python train.py --routed_scale=2.0 --positions="rope" --init="normal" --init_std_qkv=0.0437 --optimizer="adam_hyperball" --seq_len=256
Below are experts of layer 7 (counted from 0) of a mixture-of-experts language model. Rows are named router (the router's row for the expert), gate (a neuron's input weights, with its number), up (a neuron's input weights, with its number), down (a neuron's output weights, with its number) and show model dimensions 0-191. Each number is 128 + 24 x the weight over its row's rms, rounded and kept within 0 to 255. Numbers have three digits each.
After each expert's rows: a language model's description of what the expert responds to; "comes before" lists some tokens at least twice as common just after its tokens as in all text. This comes from a sample of Wikipedia text that the model never trained on. Tokens count by the router's weight.

# expert 38
router:125124165134144086085095156182130093142111156146119097109128168119141129091165165158173158143130143117103095118127079132110138109133120113154069185116132139149131139129136111145115123107140131128161113107112132136139150154103168141114092162145159120094127119159092133124142119136112142148133119147120116108091115125125155135084154114133121138132114127152078074148132128144146158125146102148120109099141145134141138107093138146148130108121138122120086131120107116148170090163116138182134125170078105129181136124105097114105091114137132098107173095114110190145165102158150102114
gate1:137072135090116078109142133168139136081080126139127124161112117146126138130080151140150109105121123123103130121095159101125076081088147135150081105145097107127183094127143087116114146090174140156129133138130164149092117146117173136125138129137113148100125146144121144162110164132155157106110130132153160126135139131156088116153114138121109105124119170114148171122120134096098129105154145198128140125127160125072139104128144095132117114085066117139114099127134115163120115146098152128116132126102132128137119117129110161142120159111184110130151154113109163086106121104111118130
up1:131131144125123081093136157142120122092092078124133154131141150111096164127110171098125142145075102173103129152123123096098103113131153099108120143124074120161142153104111114115153130147147148148112133149118099163050123121111131127100112096114128063120068125125086121087147137124148114112086092132106167137111139134139103140098103095109128150139139118115130174135121136071137109134144128152117115138143124114149125107106140133097122114142110162147092143152106119138143083152135128185106138144172145169111158144159134131091120152107156084114108133143148158101136124130126091123
down1:100114118155144179109116141135151138078123113104085111110115149144152124155115139106133159171161104145130137106114119103110102090101152119123097141126127130127143161186159133120100147153136121114094131149144130134116104106108128134117115152126128122112117111180100119100131111141125132081114100194116135142118141149089101127129141105150112143160084074169139177145114109126183145133169129126125096129160155169097147161135151117148107121142115149143091157102101074092135156135145183129087159137121136135099157141120093114084129120143112113150107109142138165163121132086138094143
gate2:102137091168145145166130109098109120118165131163116133142116163142100172130142134097088133143121091136097140134160152141114128126137163140138154168131084128129110109138098138086158163132118129124187150147136138133081155156128087152112118140135117143134102156125113140125132109157122109123097153130134106129105181137122088145124102136098119154151103115176078159126106073132155110110131133178107135119076126121121134120161160125145154140137114108111134111140122117102175129145121181123136185142061183131113122154102124146105116137145119114123117115154156116129106135122142122207
up2:132115094122126127115103155119152140157133133106152123127156141123112148182105129093170139159110131106139142132129136154111147174145135139099122126148157155152093115131127152140063085129125135176087111116123098141132152112144117127140142137113105131156112130146073091118150116122141122132138118096144103128136137108140123132119160121152108114181157092122164099135081153169083130140115100116130124105163135188146156104136101143116147138147175158157179116085139121118095122168175133134184133112166091143166106104122118131161146139107128140133116111155082139191154108097132140111
down2:158130107141111091169144107133141136138109143077148127122159131134089096104130105152072116140105112117119128140130153138136146114119201122080164170133111136104110124112132168084110133103103083112134118135135125147124164124146114102174150149128131140110151088138098152107124118080156116127127151152099147162092140134144115092117134118126155112141105154111166171155113128103149099140140126117137113128159131147136146092098127141135092141168141125161166104117195109169100110119158100137108083114140098149134126153167128086130113157142097128147097149146129120108106078181122141157
Description: Commas and and separating items in lists or clauses, such as meetings, incentives or Ranga Rao, Ramachandran; also ", and ==== heading marks.
comes before: " and", " which", " including", " but", " the", " who"

# expert 63
router:135142149118133103108145158182105119135080120141089111107132129152137134100139125170142091163133124117132056127148093134144110093122119132157101134122164134112120116130151117139114154151187138116138117067104125127138134152110125099134104151117138066142106102141089122097145103152082159168127134139150155115072157102095132146097143154119109146163143154132128132158086168153126120126150124120105131147160143185158130103112155127164121135095108113127099148172159131136132119095150140148142121108091090126115167107126148132137133125107095091119117138109080137126175144154162101104
gate0:134137145145100121096151111106090145088106146139148116155127065138105110096177163177149131151063128127161142203130095134148164118140135130164117169139130169145115074149120140144134157085153137093149082122127113160104116129134130141150135155156124126132080133143129143150151134139114158108109130141104134105176109129119127095097146164106140103138109175127121135126162118185118131095155105103124148122149140120119153123134132168175131105117107103135084129125151121092120136119137118167110132133137113123164115132147144142105130154132172168107089173117134142093097145106128130135
up0:118117124143104074102080189170128123185119136121112116145121120144135097117106175108134116134127136152113085139107124123117155099145114085079111129104109135108123111146211127130109164126104083140107149144114129125146110122148187085142118116141156105170113113105134128121141126168123160130139101149086126166145155120099183102095120137184105125151119148121127126147107155145113139141127145166147110130110128114090144151147170175125099150126113150124168114102107149134085089129137150116120140137124152149145123138117144147109145131117135090158136149094092146134169125158156154118
down0:207130110112112151112079134150136096126094148138100128130130170122148125108133133124119163099145139110133150113104121115139131112109081137129143112199150118103192149104127115124164136111111111112127127174131092133082118091119120118111115144142125156152118140135112097096117146123145094128182127133099114155135108137201137174100166166165112135145114105148139135107126128128126143152120147116115134128109117157154152148174131135141150166136089140094144142140114137114096171164114095153098122081149129121100130146182103146137120097156152154100137107143126139177112151101134164126
gate1:182108151131119108124166138145132092136114125126185118126118105163121136149129141166138150117112101085146119148099116165149115112083144169115088141115136132098122082145137109144110105045173173100107128098103156155126119129120177132128094167119102182109126163135132197162154104119115120136183156169120140113111132099126095145136118178123161108119085154131138112126146138143081146120162149160109136122162119149090156110105134126145132135110124108144119157134135129110139114125130107139112135119124126124176097143133135145155126169136142122090121131156108131121163154117090119139
up1:135118106096120119108135147152112128122125114101154105123124135108107131112155126080103143149086161143104136105151077137103131126114162119107103140125110133159097141126147124137128091162154162116063141113117083144075144113133140125093085122197112089146145151090101150102120123117120094123149101160128170137166131153121115162114127128117108140109151139165134133128111129089130110194160137112151067112116077162148165099128133161119122134140134145126142154107108145125151107138142146177146165124141137128119118134200135129126117160147143107120110128149161161125171155135103084122
down1:102106161142122167161132150148132127081156116123105158100150162151148141091107138101135160177126138109119145107112136096135091100119202113068113144109123114156119163152123123133089124139110129109076176119150142150133106078112102128130148101120132153128129143151107113136112121132142097131133139142119152156126153140101105130125121150169117138162085154146136123126119112141108097149130140120112101126115138154079174128164139108164105108167101133145126169113144125123154170129120177119091146099115140148125132128155080097091112104157166131116095090167114109123079100160146111102
Description: Periods ending narrative or statistical sentences, especially census lines like "81.3 males." and sports and history text.
comes before: "\n", " The", " In", " He", " This", " It"

# expert 6
router:092161160123157082081100123118141146129118145165079120119132121097130136124111194146112140159140123114112099124103118132112131113080104092156101144103182129111147148133171145158146111116150127106167085074122096135176142135128129093106136134124163105099138105137093105151157140140137106152082115153144106088089106120158149151137126128162154120136188132159123129132140139131126110138103134159108114131140161119093159171105144119109116127105111108135121108122094135156114143116143166155130177129117127145151094111085135145145118134081109105148171165123100141153166124095125109149
gate0:120128137151118096122137082114140108122146174141139167168083097127128130094127166160122133157126115105123149138105079128170123138126113144176106122177163139182113133148145158123116137102123130154132093147146108126147106133125105125150125134163178149152097115171102134123128108124114142110114125091126122173132110135153145102144078161101158115176174143131147125112135121119093093141123107092122168109161138112127160104150172154132109095178091120155092129115138104108125105144139145104093100125145094142103144123152144134135102133196167126128141159102132154082110104112106107120
up0:148121134134120122104120131149108093162088156140084140124104091114115108074123162110142121142094108110104071136130102115135105110134118125116109123142134142144130140113176146126113160091069113138136115146152102144146114128063111111188104131140160165138111108105102118112119124167151113079125097175145122145123130169080161131109121121176114156144145107119110138128111160127130144129117094113122112124170124109096151166111125135133121164161126133118182100126136084131077064152101160147079150150134150133134125107139114129128125127117153082148130150130137184107136112150150112124
down0:148113119140080132097095167124135068101144165122138122148119174114124121115120132117176097127147161133132132098089135105153132107111118125198109105150171121127144153143133121138162150137133123106132099119136096140120084132115138135117141169130104134120130151137112103125143090140149132129114105136146129140142145178166095170138148137136110111131086110125092108185141092128146156157136151082117114104136138113153161119113109099147148138119108172082132148123165096139127159116113138117072115090130157100106168128159133133083115112185095142123113083130091119159152117080118147104
gate1:159120140123138121129129138112141100120140138153137118176126095142109151131098165157156134111096094139099157116074112147122098063086149169132107164130136137112153098121147111136077134128176150139130115123164131158148108132152158120109126140130092189113142148136133124172142125125175088140136134139067188083130120129107106132151122167125133118071131147130136132124157143121089162143140147161135128118131115138093130120134138089129118126135085133165101103147122129139125101185103136161130122152118139142139134128142101140133129212125180139103119163107115141132129150091120106147
up1:140105106125096096107147137152074106104102121133167103093099142151095128147136164095129150136116107143108113153145099104096137073102166089121148128152099137186102137142095125124144114111127146158116145128102121135113138139109197147108136122135141130157069152119088151081104142137133125113115141131136155122118139166112109117105152104156127111147140149184091107115111158101129133153167126154156134118112126127151125132151144163085123148125150136104099149145141108124136081139143100168142167108159134118126143167200145082116123153136158140111106137134174157117149109141117103156
down1:097105155156139166123134149168165136077148139128082118123101145112099147121093166097160149126121115136129154103105105124128118090122206102102125143135138109162117160151132108112096127141114121071085174092127147122163124096117120134110094136128151124148126091101116130148154094112155148110113139144127126149137114103088125060154159107163150122107083108155106154143105112134137137146143113109121103138135153141059151147150178095126135106124125140159146140109107116085128161148120137121097141127115133152098157164121129112097101127106160121135127137145116114170090131175136125136
Description: Action and reporting verbs or verb-ending pieces in narrative, such as fight, attacks, stating, has, revised, confide.
comes before: " the", " a", " his", " been", " her", " to"

# expert 25
router:109151140124142107090116119170136094142145116136105141101157131136139110133120158137132182132137154129136107123126098154154153147123123100165173154127153132130144141138135086102108107098164140123124093090086118134148147148078129122093088115110159113121139104133110089127105160123136116160132124134153118052127093140125148142117142105112147126142166147158125107180128140163161084105139110105124122195171130145160126075138123145149184110100117126124113144111151140150168076124114148150139137116083165124113130131121089098150161106085124104145144123064137144123139124144132104107
gate0:136132130135132128140137107124146105109131156127182135165087147162103122117119135157168120127129147138104125144148097107120135139158126112143105128116168154125099143161148116154135131087140131097159111165130097123117119138144147123169150109134178124113095155119089166103123104141121172131073139121118140139169100154154147117094095190135170103105115154122114139085119109154089153153140104123143132124128099176129121107144141175149123128153105122128081122117148115054132127139135113138135114140161119141115174154155122143101125133173156166100140133101176101085082150107103170146
up0:144095116120112105119138140127145119147113139141114148113134123110142100106124178149145103144099121143144111162107120103079118081136124109106067107102120166132110084156148108121124161087090125153083151129122139140152121133065155107167074113147160132140114100108090154123143110132142132139121092170126119160144121160081155129109128096159157120157123159129124112124100152150104160163122114135135147102141103123084159160141169135132131151118141111078156135129124130124068086097133129124113146180124136141150134151161123118150141116075148094136118124121125128160193142151163132136
down0:172130152145094153105155131130108077120121145111154106135124169149159154098120138141177110114129118103128118087116142141183152086097060156137136088148140146129154128112118155105166141139093136160129171159154136153118136094107108133095124135121155151147131107137149098102132092105127111153130132148112065177137120131153147135094168126126111102114134091134147110122109126107148162192158145100115099109098160130150096133120142091149125127123119151123146151111114126115149153081123137114093120090141080106099142118138149127089142131132116156090098103132080140159126118100117149116
gate1:157096153134114087118122151155152137109095119116176101141121060175117133136127141135148091132086118136145118128085134135118096082091164124126084113132119195125161107104110101094116130111192177139163160141171128122154109143126165129121119123134119141133147120143131162166135136116132140122120129144081184103080090150089108110122124138138171100124108150103142145125125146135069161095137141137168157150141140123111154134109130113126098138107105120141081159121126144112096140157095111146125176109129150150116125131140119118156141159112169152116160127127100145111103139113120127143
up1:151127168112143135096146171137071149102079101110165143141116114104059119103099156111097105142108139133155097133098106072091108111108158102132121138143095134135097117117110130141151120125161137132112127111120135131099159133113147136135110136127151091130086094124093142107114085103122097134094100102139145134116151161101120140097094097127096135092120144134078171131092128095126151151150092135142114123124112102123108160153154124104092130150128145120121120154126157091122092161123095160095129130120107117137112166190121104138151133127145128070142127153138132106149143160128075163
down1:094088163146139134137149106147136148083162085102123150108117171104131146115115143116145163160187084097158114120123108100133130116110138106084105147135102109157124127154136118159084136143136132118136205105136141126134122127104134141131110100108112134143104113120125102119139096098170088107109139152128114165123127103118138108130137088151078150127121137143153135132112141145136166133141098102134095092114122159116139167158138074129112093186099171120128165124135119089152150125126160109108165136142133115110164137139145142070120110115150105129095146136078169131127124110165082108
Description: Numbers in references and law citations, such as volume, regnal year or act number, like 26:2, Act 1872 (35 &, Law No. 46.
comes before: ",", " (", ".", "–", ")", "″"

# expert 53
router:107168160111155119140106141178115112104073122152123127098144146114141138116116119135149117147119179122117145105116083118164081096142109071139104170138151132125120168133139140171144130105143120098118125130118113114121123119115127099103082140137125139134151117140127121128132125133079133121120137111144127079088094138143169141134167144155070134150115130113101159126145146151124136117114125099111115106143136131154170112118073127146178089062150114162120125146094139127118135124135072149176152132070169134160141161086121118112093120108121109159136150103118148133124147185130123098
gate1:114112161130119123149130110138131103113133151136175098143092085172110115153102145125166122122111112160062144139085134182123121100075160118122086139113138131148179117167106112122105156090150170139117156125136149163158145152110166127121114126155104208101141151120129121172120152140135138154155126149108134085125112108120118106132097112160138100118130187150113122123135151146084145133129137145134146094110166145097136148132133124119128127128108156150101127115148129142095098162069145124135112113093155096150107166147119163144091157104141111101134156115124119108121129084121120148
up1:139133104116140146083148158137062087099067126130157147119136093114120132107123147065120109195103119147109120146109092117123129096119141102130167146144115158144076128131112113151137099119158155168105117122118074157134180101142125129134103167115128111138082125143073132110148118122083108115124120142108136143142168125141115126151130149116117129148127101128105132128106163143153109133149133136131110154117115141146107139112108145144148115163144118128132154129136142113105101138158101144153132133160122139118143126193131139156125160139128062106111122157183136106171140149143058097
down1:130107158153152122173134153138144123088138104072109149129140159128135117107101141077170155200135111115143112126120094084140145079133199121131106142122125152152096146152128087140112135146138111083110159090139136135131091099149105128124115130082096134105115124129119154148149097132167132088117135133139124167103161153103147148150150119115125122116118090136117143121133164118092132129138114101166083123124136132087139154160132114142137106163128160115130149123146136093109172121124173154110173107157122127136138153119147115090145124103127099145089095192133117157123094154142111147
gate2:131135116136159105089120119129135164145153135165105108158092143152092106145104184131158158142158117102130140121119165131130168131114154134133129161089107136146105137143117148125094129154108140187162121122165150122124143155119120137120123127127094126138099185084106161128097130127135142149125113165141096142140140170143111133142103167098135174130104089130138091114098108145132126131139145147112118111078102158154134102145086121100137146144107123083132086154116098097152092113142169135114146137124166135082107134083105135099108138153135163125129114174153124174124171130169150182
up2:133151098101146161124133133122109084151131133115153137137176110132140107115124110147130151144110116121146142166147133171116127146142132123103124150167138146093089124137130152088123104113119124128064165117127096156124119093158112163101082157145139135170133145154095135173182107105137116116149168100153106149139138094144110080098158110207135082144094135109122127147112133102142118112138122159124112116159163145109130143162193155152149145176141139157164133104156161134111099156163123149149104145180122152170139148142116161167147138149136134129117099134116120129136136115113135138
down2:154117101137107172160116118121158129108125134089108148121144124103129126140130109171072068133108113125114123094113180137117115153114174166114176117122162150115106100123105138088088126145103123115118144152141112124142106127138126120168131117116119144095180131153119123118169143070132082132106117158143149140097136134102149085137145148123144150122132128141128107213132111116148104152121119110154150126096110132130117114100113161159123096192154099164168138107148148177132114158110107175124087114128135127151132111173126107147144159162141116145098134131155142127138087113102122122
Description: Plural and agent-noun endings for people, like architects, translator, teachers, and nouns such as politician or writer in biographies.
comes before: ",", ".", " and", " of", ")", " in"

# expert 5
router:133134164110138137147132153141063102167101152061140115103161187166135112145137135126179119162134161130124120104108107129149110133080110103159105141129104122106131089143135092122134098109160115121100124121110125166133139152109163107172082105159180115171119094115147105138128090100102087123151136137173134111135086128146087129170124126162109116107130156132123134141149137151161129109096114144129142137167138125130117149139152154114149132100078116142116154140124129127144147117119118149188135137104147113134125127148129125105097184079132111129162121140117131113107129185102094117
gate1:139087155112135093138125111144115097122094125100155130109139105191068132138101135143169157119139098196100144109090115141158114110101171119142098131142090158122160067151164108159118121100154145136108138106143133151096109120154187142083112171146115169152156128162106149157135125109178151095140112169116122081110105128107128090137110136119134096127099170155118119124132123121098149116123138097148110118160139140097135123168152111148101093129099125138111130102135152136127111164120164126120108091143168124132145154112115121157114130134151113124129136153100126090115138113098144120
up1:147102156119115104100159145138094071108070155126144108104136090117101102116095172089082164123105142125118130135121095080104110118140163144138147097140086139173104119139151129141156131134134151170100182137123084150062143114118163130117124106136151125149079159112114140088157090125150115137077130158128186148124151125112125138113151144114116127117114149095167135144096134109120157154139148134103111148106105164124121113109114154130118131115115120112114179128109168124124116149112106163136152121140135105109153141137135082153134122165113138095129119116164170104111099101113103117
down1:117079136150152136145125140145127129086151080114081177086120112107155163126102113102160138189154170085127120121137130112153120118118167123145097129147147139141125170147099129106090136117102146083091157143121125094154126133114144146113160162101089111159148136136133116152128097098172118108109113108129137124114145120093176117122150118151112146158117105134151143137134105126169139125127101108169110147101143127121140133124169121163112144149107132164134149109098132096129189118111190100119172132136107120113165144092126110089110093112168124125121131162108146129081163126168128129
gate2:130121078148119135144113116102122133142178128124120138139116140147151130122116140090108124124149113096160129146094138121152124115133154110129134138138094137106150152125121124134113154152143147142154143186154144110133148123131130153123128141151147114114112161118172091154087085123164110171082104139148111139096145114092104084133105163102122155124117098143110156120109084148135122108102151139095135148057093128177173187174127132064151116100162147094131073142149106114134154134119163113147153152069155137105132124080133138109137119126140118101133140142151133143120120115179132168
up2:143114112127174103126114104115140107111144122099125100156134086141110136129105131142154122143084108151135141131144113156141128126134150099089105147156126156175096092152084166096111082107108152130082146107153116133126131125149098148121130121104113157146124128115083110129129124127117122136155138082161117181165154149090138103091157130149123117187084125125126099165137076126114103149119117144164150123154129136171126126145147154164128138181152065149123162081095154130109099153147101108163145129157123163129125133140112125167140168153135139156127122145147098186127139128110143106
down2:133144092104092155126109124119119106124114135069116153172129106115094143104153103131075109127093114150130120146120168137130130113112223135100148143147124111113091117141110196103131142130121145135131155121113099124118185114148125161138155158153101140098122126140132102108135125099115136133098135134111084134136132104074126083137156159105153119153136138162127117187131134137122149133140082110114146153136078116108085108105138126114137098174153101095142158128158154153139149138127109116114113126126102167138157147157118097158137142153124113173122146182143121103112112163151149138
Description: Periods and closing quote-periods ending sentences or list entries, especially awards lists and citations, plus the "n" in ".net" domains.
comes before: "\n", " |", " as", " The", " (", " In"

# expert 16
router:113156120125156097117140185146106154138105163152093117128176199109128125103120140152126128130149164106125110101096100150119189093091139119146141138092122136117131137141120134165131119121135127120144138120127130132114114153143112120129105162161159108107113112110119093131148086152115111175138111114117102112118133163144145111101122116147132160153135139162122080184120159192143122089168120115141092139147157121145102161128111138136164154118160106184095181114130135132115128122139127147136142131139155143183107092130112122132091103150103083117173142075105113148116119150158108153
gate0:151130149136119095160106109145126130110144154136138112142093103123113122109163165126136095145086154129121130118107087107155146163107140136143097106133139125130122174135155153115110154104134091154117105107160097105093120140130116133163129102134176129135105136165114153139124125121145178127120149127114130151121134134126154088118116156129149126158103146119105110091160130132138113149119112102128163105114102105127135122119131152175097105131105112144090116127164148087087111104161115107115099129193129107094130134187163127110125180157196200105135170102171112078124147099106124156
up0:174097151112098111157123154148110135139107133170084111126154112098132117104121116122167110147107123089115110118136131120114114116113131152107095152096096146122156132110162145113144160110118088136088134099108145147121074159092168095192101103161148117134121101082140125123160091155142120081122072155115161137114131169085134099127137127134137133140127108124115131167122136158105151110134128110137080126108128098072132182104131136141121149135123138150176144100136126136101110141130149111095127134143137151151131140138149153139105166121156108166093167118096151123192122162166121122
down0:155114136115098118126153143109140111106160164139126118166102171146106138140136137142149102096078127086134123084098158135174105100108093113115152070140125122124127118101143132089169160127088113149131134140142100147094138090119121116155160138106132148162128115143152110130124105099122125138090127088102137147094100169144142165124151168137126122157126155152122092138097110118167150157129128094099087116122132145146123136118108105120133198136115135124107145152144124109108184106148129111108103129105104159090145182176076104124131108120164127113074128091099127156152119107142134121
gate1:128092164123088121171154109188151110103102121136173121125119089166105129133123155140130086100104125155075124121102104167114085071092161122143081118118103101108146111119131116108098133104163157140136143151138150164169119127153173112120141120151125186119152131155105147169131179099122112158141127178075123081118097121146098111133092146138144090131087179120106113162164149138118121115109128129149121112140142130113123138139111125107133104093083143162092125125118145156153129132107146149133139128106146100134128136111140114164134156100145090121136143113131161113134110118132120138
up1:171142110115143112096126131124112118096089135146169126105163116142098129125136141089107112175098140119128121114120075111094136103058150113124151160143120135152116123131122085142151095149126132151095138095122096151101135117106127129118111135143124125154083119124120111109137107126132089115127138138117178130097174169100102155142116118118118111118138117159122130143125173072124125161172108122159133116096086136154116133108111151116122128159143145123131176119158111110140067150121111178131138158146134107115159124203128111099129159130129099091112103138161183099143174155120093130
down1:104107148161137139168107180133155094071151101092094131118128170121097163131083145103157146154182101147112145102140121088101136101104175129106097126123126121133130152164120103120101110146118127097128186086146145126140121130126107115121149147108132140132099120134131130135161085131155133079113155123124136152129120133095141086125111121157111157134093132120131123122130157105098111118141116137114106133120158132078126177156132118123139118157108165145129169140119094117159156128110152069146156163129134114109122196162094145072148114115164143116099130166122118149117139143172121128
Description: Closing === or ==== marks of wiki subsection headings, plus scattered word pieces such as ext, aff, surv.
comes before: "\n", " Sher", "ir", "man", "E", "ee"

# expert 40
router:109146177117173118148107131133104134150094109119110145066162161092113120148153123133136126156121122110111097124115078146116107117079134061131115153135158168135108143149142119180114142149141128101166088115132139137141143158101129089077107176134126130104128102128133154137121111124085103178091109162153116119095104144109153147135160097099129144115129147141110112148183142121158119127134107116113099135147144092111157112091118153145096118094148098156121128134141134158145125148155103165192132103119157148160115125121138084110144070118117141143109134106135144140165113144144113124
gate0:134135152140089097111129145106126126119123165158138157142094098141095135100165155165140147188146153108137147175131079119158138139125119121159138126167147157147107134127136135134142158105107111125139095118137163099111086097118125128153139156146149116131062167159102176125124137134111166111107127128105164146126110131133106123130109166083162097152086154122114141123134117124115121128144091146106154119126128128124131083120157173132135082102143150190089101122155118099127112135165159134128115133137112124115117151175161146131115164154163135103143170114143129080091114080086134131
up0:160120135111101077134138125128130126159131153168114086127123094109136116123105162103158116157113146141106102148130151096106138088132126130118120146127132108138098114098184106116118117149077133146090148149136123177168117123083140108166140114150154114172124115104106120149125128175106119126136078186109092151144136154094162128119104109137147142101072161138121112133104144138088148137128105106107171114170097114093143154131129177132170157148100137113160105123117100116110103139099165114118141148172142133126156145139144150106102122082179087122117120096111141130153160155141140112
down0:178107119106128142097122156123121076105149181124152110145122144143130133138120147155130125138179162168120106087111113113151100103113093164155130110145134113122177143120143134122169176130088123135142110123171142166128129099097080159085109154124136163151140091152127121124145080088124102159123106160147096131124106134146125099110124116154142116150136115157105148105125109129120167195140152087120133104105158156134111129141140118132137181089125154140126133106134141101139194115089108126083129118135125103137127163155135148110157124152112145119100110111085136174126114081124128116
gate1:159108148117085106147114124162115103095096144124152144133146072142151139165090127120113102133114127144129171119065130188110119098086154170147059160159123114134167110141153143115109128104186158150138122116153161156114161141112140123087128116115105177083129119155166184195164112140154151089152122145096132098121144120128130113140108137164117125146128186157113140139145134110078141128087127140138153112126122124080106107146152130114111115145115134120104140132154113152116119151101135158103111120088130119138128144153140146136127132128141155126120147133105164139118145139123127149
up1:172141127100107114122105138144087106085088136129138120119109100089132137109122158066106104157078120150098126120119103137121149108113152123142139174149088103157126137143123111151155134159178141161088109150122120192093122140098149127114114111152125110157076175114104153099145094103144129120104083161099159109121168084143103173135132112107100129125131163119109149122115157074139116151113140110153110109117115160137108143125104148111157137140143136132135145120152148120117116138141093170085154123119123117170156118173113078127113165147128110105104154122159127105136124126111102150
down1:085087129122138151153129152122164124101109090115121101116095130144143158136106128103159178147172133115154144101128096089152119070098200093077097123118150125138151135144126129102096141151101129070122157084109137120128121151107117105083116124110130141157145133115115140149146085120157152111104127125136151163140173141118156135179142111140171096136105108164087147110149122126135134092129122120133093134110137117104115166149126142147146096152131154172102149139136120075173166144131163099113135103135132132112133153139103123078116103136101123150097132140145107152116144149164137126
Description: Final pieces of taxonomic names, German words and religious terms, such as -ornis, -idae, -ung, Christianity.
comes before: "\n", ",", " (", " ", ")", "\n "

# expert 20
router:107169115065138094098140126150128116155093161125091103120137129118173088120140143144109113174130161142129131091146078136159086083124129119153130104065105128106107137123118121126143113136175117127150098091073121146132159156123112123133115162106121099134119112126120081123170098152106108168122158141125103096082118132103109154104110132146139133156120130174086112186128162145125173109128083139116148123161181163124099126141121133117137136075132116115104134128143134157108128127156131126133154135120157153147119126109165123120097124091127110145135113125084103141159098144115113096
gate0:143136136124107112129155133113086101128155166098161164155080061127125125099133144152132109135117146108145170149133115138118188141100136113129138161149150107116079134161155132131121137114155136108139115134132103136098132127114115149157144105159147137155100138129164156130124116151105172096120140125132138141162089101140115089122113165120171134140093186132135137073158111135123130092148111108108159129143130137100143113138144173148134158140130160107078100142164127085122133117128103110090130112188105130130116150160127133112154112185197138131144142089147147097107111086133120112
up0:130095129112083072135124124147105059143121157172121081127142112123111095151124152114164102134127146140109091176137126114098121096128115113106100151151088158141134116136149111123107175144097099161127147111109156151117118154113153106169110117132117116137082105083132116159145129156143142111121101161127136188128125149110143091098149113166128080142075157136071146136107126164126130121121148143149117108122126115086133166159124130116095159138107135121163096110112121128091087135130134135110112110142147138111162152089132153104167121116160116150130135131105150125177155166158143116
down0:171133143145105128112101133084135107128119159151134086178146175118135123130117144142150106121115166144143140100081117136178093121089106140120160094144124144118173135123166123099170155115104113143171126144140109130092122104138104126104115116136160142115099119121143151097137131128124116122158127141126124116103088139164182157130172165154111130156124108133118117153129129107120154209129150099099145082135158148119146153146106130149131169119140115141108135117132104103078194126158103146094108115102117135121141150183126126091120120172128141112096133152114145188145148105109142124
gate1:112120137138115097142126149149126087140094123117202096095138074163125120151084158119149121110114117154113167107078123174117105105062148144135066189145152148110134096138158100107091122143135171127120153134145142145123126109117165125131111128134110140138158123172140147147130127104139148135173133175106137107133127142136113111157087162125135135119148167146144117138152141122079126117143141109118129135137130159093096156152186120078085119110095152152094151124108112144176113149115182128112127134095158119138125148138121131137120166142144091117132149133133136098128145123127133146
up1:175117138091122141105160130129096114109127097121149119124140138109098163145137138087130107121084118103125126130109093126082120085113174126133133153129107097146092115104110162122133105127119155149137170128111108155111125122141165150079108121146146160131114123090109142117114138102150095100138118076123113116172123155162096135072109133153143128109097118134080117135149151125152144148129129140092121098137080121140130133174104160144164123158139147132130181074101159106114095119130132136063138141145096140149137139135124121143108149158159136127094119130173182134126166120120068171
down1:087099154149117182142107131188145119092136115115102149113161127140158120096108147152134156160127149136127148095096131113111126134131191130098083133095164122190118149152147144140105128111120127111098173098136121123138112077117100168101153137115121155136147132104110097156127112138162136111138156150133137142148156162085120102123134156150107130146083106138147100130094138135162098112124100107121102147107166147088135169162163102168118072135116149139122138112100095111158158131145189112127141131131101141119136128142088153126130120140118150125134114155112163122109122154188133112
Description: Full stops closing ordinary narrative sentences in biographies and histories, including ". and )." forms, usually followed by a new sentence.
comes before: "\n", " The", " He", " In", " It", " This"